From a checkpoint of a small mixture-of-experts model trained on Wikipedia.
Size: 14 layers, width 256, vocabulary 8192.
Experts: 480 squared ReLU neurons an expert, 1 pick a token.
Training: a variant of SOAP for the experts, 538M tokens.
Below are experts of layer 2 (counted from 0) of a mixture-of-experts language model. Rows are named router (the router's row for the expert), up (a neuron's input weights, with its number), down (a neuron's output weights, with its number) and show model dimensions 0-255. Each number is 500 + 40 x the weight over its row's rms, rounded and kept within 0 to 999. Numbers have three digits each.
Before each expert's rows: "comes before" lists some tokens at least twice as common just after its tokens as in all text; "gets" lists some tokens that make up at least twice as much of what it gets as of all text. This comes from a sample of Wikipedia text that the model never trained on. Tokens count by the router's weight.

# expert 2
comes before: " the", " be", " a", " his", " its", " their"
gets: " of", " to", " from", " into", " through", " than"
router:495491484504521489513459481497557444483431504517438568539478464497491498513572473476466480468466451564406522500527549501480494536465575474566526536566534521550514468519532521412494502473436485510435478443481524485474513511519529449481481526391474429484470555480493519454513484462547558585528551507513470514462566498529490432501554447513487492543581447427543461553496457559483536468554435500447474512559469474497582537468464482523429484485458464510489488584464458521512481483570500469547506470463542515490546429453493521582487482489504499417508454484521487454463511505519446439511573490493400545493521551506525442484520495500552449547514475475476503441482503520539536431484440389492513467460494468485511518540578469485500491484491482506592444546427464571449478502504450
up6:474510495464464488506453477462542448536564396520490465500499515475536549470549353555610512450482554494484433478452518531488474496507541466477540517505528498487478432440556461434546492442463470490455438580452533506534455477507488503486530462411448536452404463535541486500504454535442521467507494531480473452466486439487505517548441561512473524485432514541508455493463509467512464557479472556459555481523491560531514467437519495570531493516473502548440514498535523522443525488457530533540503458471495493477499462477512495474510451462573466455496487509438490416509423498458505506520439505558537495509472439509470518509463475453451468634525514472516564554486462438516496482533502395523661515474557517515513516493499501480545486517497510476508515520514559482495525490499532
down6:423519560538460519516508505510512480530527524536506558538470500538552567455525518528579426521503535524540548485471548498493479418550445411504414527492511530527533451550493443515506498467523552470461512488502499512510635482513512523556495500483455500458467416571465478538450530527522551448567584498455544537455531590562437470434556509508493491540584546526526503389456458436489507497514544434582438441494465432520495517503462461533481507507485557482498493520485526445454507443459507446526466519486547474460522446407462512448550484457539489559489475513497562467502517490495522525476466483529560494485549501484466548510471464429523549487474523530555464464496469537444435461489510552474504524565483480483488543453516441596534472430508482540515496476501481471520495534554526

# expert 0
comes before: "i", "ing", "ie", "er", "y", "ison"
gets: " Jenn", " Rick", " Rod", "ris", " Krist", " Josh"
router:460549464473494446493447515457557462449446539562453520526511498485589550554458457529417518568507498537470548505567461506526450482434538553513518517547469520462439486518512538438453528524463500492439491448474511572455499514532521484513518487519551427460519490471452525551529439415571491509564542492529468512491538480518502401518474523501461476556537559478509548534546526487481477447516423483418479500526495489501483476533558525466439463544477445568474476500488547614499479565527507484559517489487560440513485520514430535529445490507496498411478522521541492465469525479494448469518482531539519501482527490572444474484556449441548431559472476459459566464524467506588529519525517489423460452500468524447453513519559456491540429521518507505557437576471465522449543479437472
up10:517490535450520459465496472495516486471539538478479484475499497463407477442482570512510555633539459546509462471460503437447542512475559530543537498510496487426460470436592485541520546521479506460433492565460512534469489445529514475529520528563538529529447447495527504551501495451508460538476621432518479454561454465457496472536541498458538488568498493518559517454460481469557487541590555494468506543518517561546541505511495466562509445522484470520522517481509495559476515496512467518532500448455542489599486545542481486577538506588579558429473480465401490468463531442435500466595491518472512486475481529481534492556538543535545502564506487473428508460480555474532516455447474555534548537478534469441433524525524557469493438500491512534487523543471490486488481534493427
down10:517511587505459468567553475561474510500522578493543485428500470365512481567584547485449507440476539532500464446439568504543540444554471479515520535497457540534526545428432536555491475459512506580494536461503444539443539435464506460503541482524464584469457494499524485506494491501554518503482449484494482505473492569513476496558480531464543474526518515432529543499402589535435464425510505485467566514562415447500496501499498503478561576459470517534450520481525512477550440544469474540444486510462508564518461527521631497538569448489474535526479514518532450488435473488459491576460531486549507509475502485576502471546495447490534511523507441482505524508572483485458491541485494535496591542526473478550529531475523478550452447525544504484489538553485502457497521511506542

# expert 14
comes before: "9", " Cre", "1", "2", "0", " job"
gets: " ", "1", " |", "se", "2", " f"
router:463528442453529433507495520431544472412467513544501514506453501446588574560499446529460532555549482509468536515569479539512480513463564498471489558528489515500440440476472531416432558525467515492440455446459538573440505500531479452528535499495516439465484489484493555535544456441548499487528527528552453539465495466542485436515529533477453449540520522489524553523528469529479472456542463490427438516552525477527497485549531499459407456578502473555484526523449506589495510520527562490559500458470542456548526531515423509551441512536490535434504535541554471472468564432505468472513474532515505522468558478571481534527527473448515445534460466465457569496544464495563533494525531438468482479503463460424477555470565482486498478522520497529565431574448439505463521486450427
up25:532514504554526466567568500533524538454453523558524464459454526447459523463512456564515436534514431481501479487543505520451551538507539481498551454498545443515470518455479520525506394464464497501526449542486470453448527472535541482502490477519454488579542521485473567376532424520489498554557562539545505481472520467473472487521511489474470535498468567476489487474454472529519499487486557455473538528462538486538502473466498480509502464495509431499512533454504527481428490404539489497486524438418546492470544483572544510542460485512450467564513561477551515519485516481448441505469478509508426427493493475521483580484481409581597520468526520606411538466468414470538458566536525427524480480491564460502459508490529449523499506535533471527484570479515570450464536550561526
down25:467561495448510490537465454493535482495505482372523468503565511515437491420452601542550491468495553466498509567483485493504494460517522493538530521456487492470529542476511486488491553490559428488486489503477542437505478499496493497567535433498478464480476500503478439523484499424566507553511524484480557553497442507520531355529549531530493466477598488532470491533504463462476561519578518470546565455510457524561475499458505555489529510514412508496419529476501654537476543555453486431519504502490496502489520471536504477511512514473553457546490455463507514460436506513497426559587494469453516502447527444505510494548545509469563466492482566489506486543507440499514498415478486470537516517459445550479539466572558521532539547521586523461439463512547526457561523463463496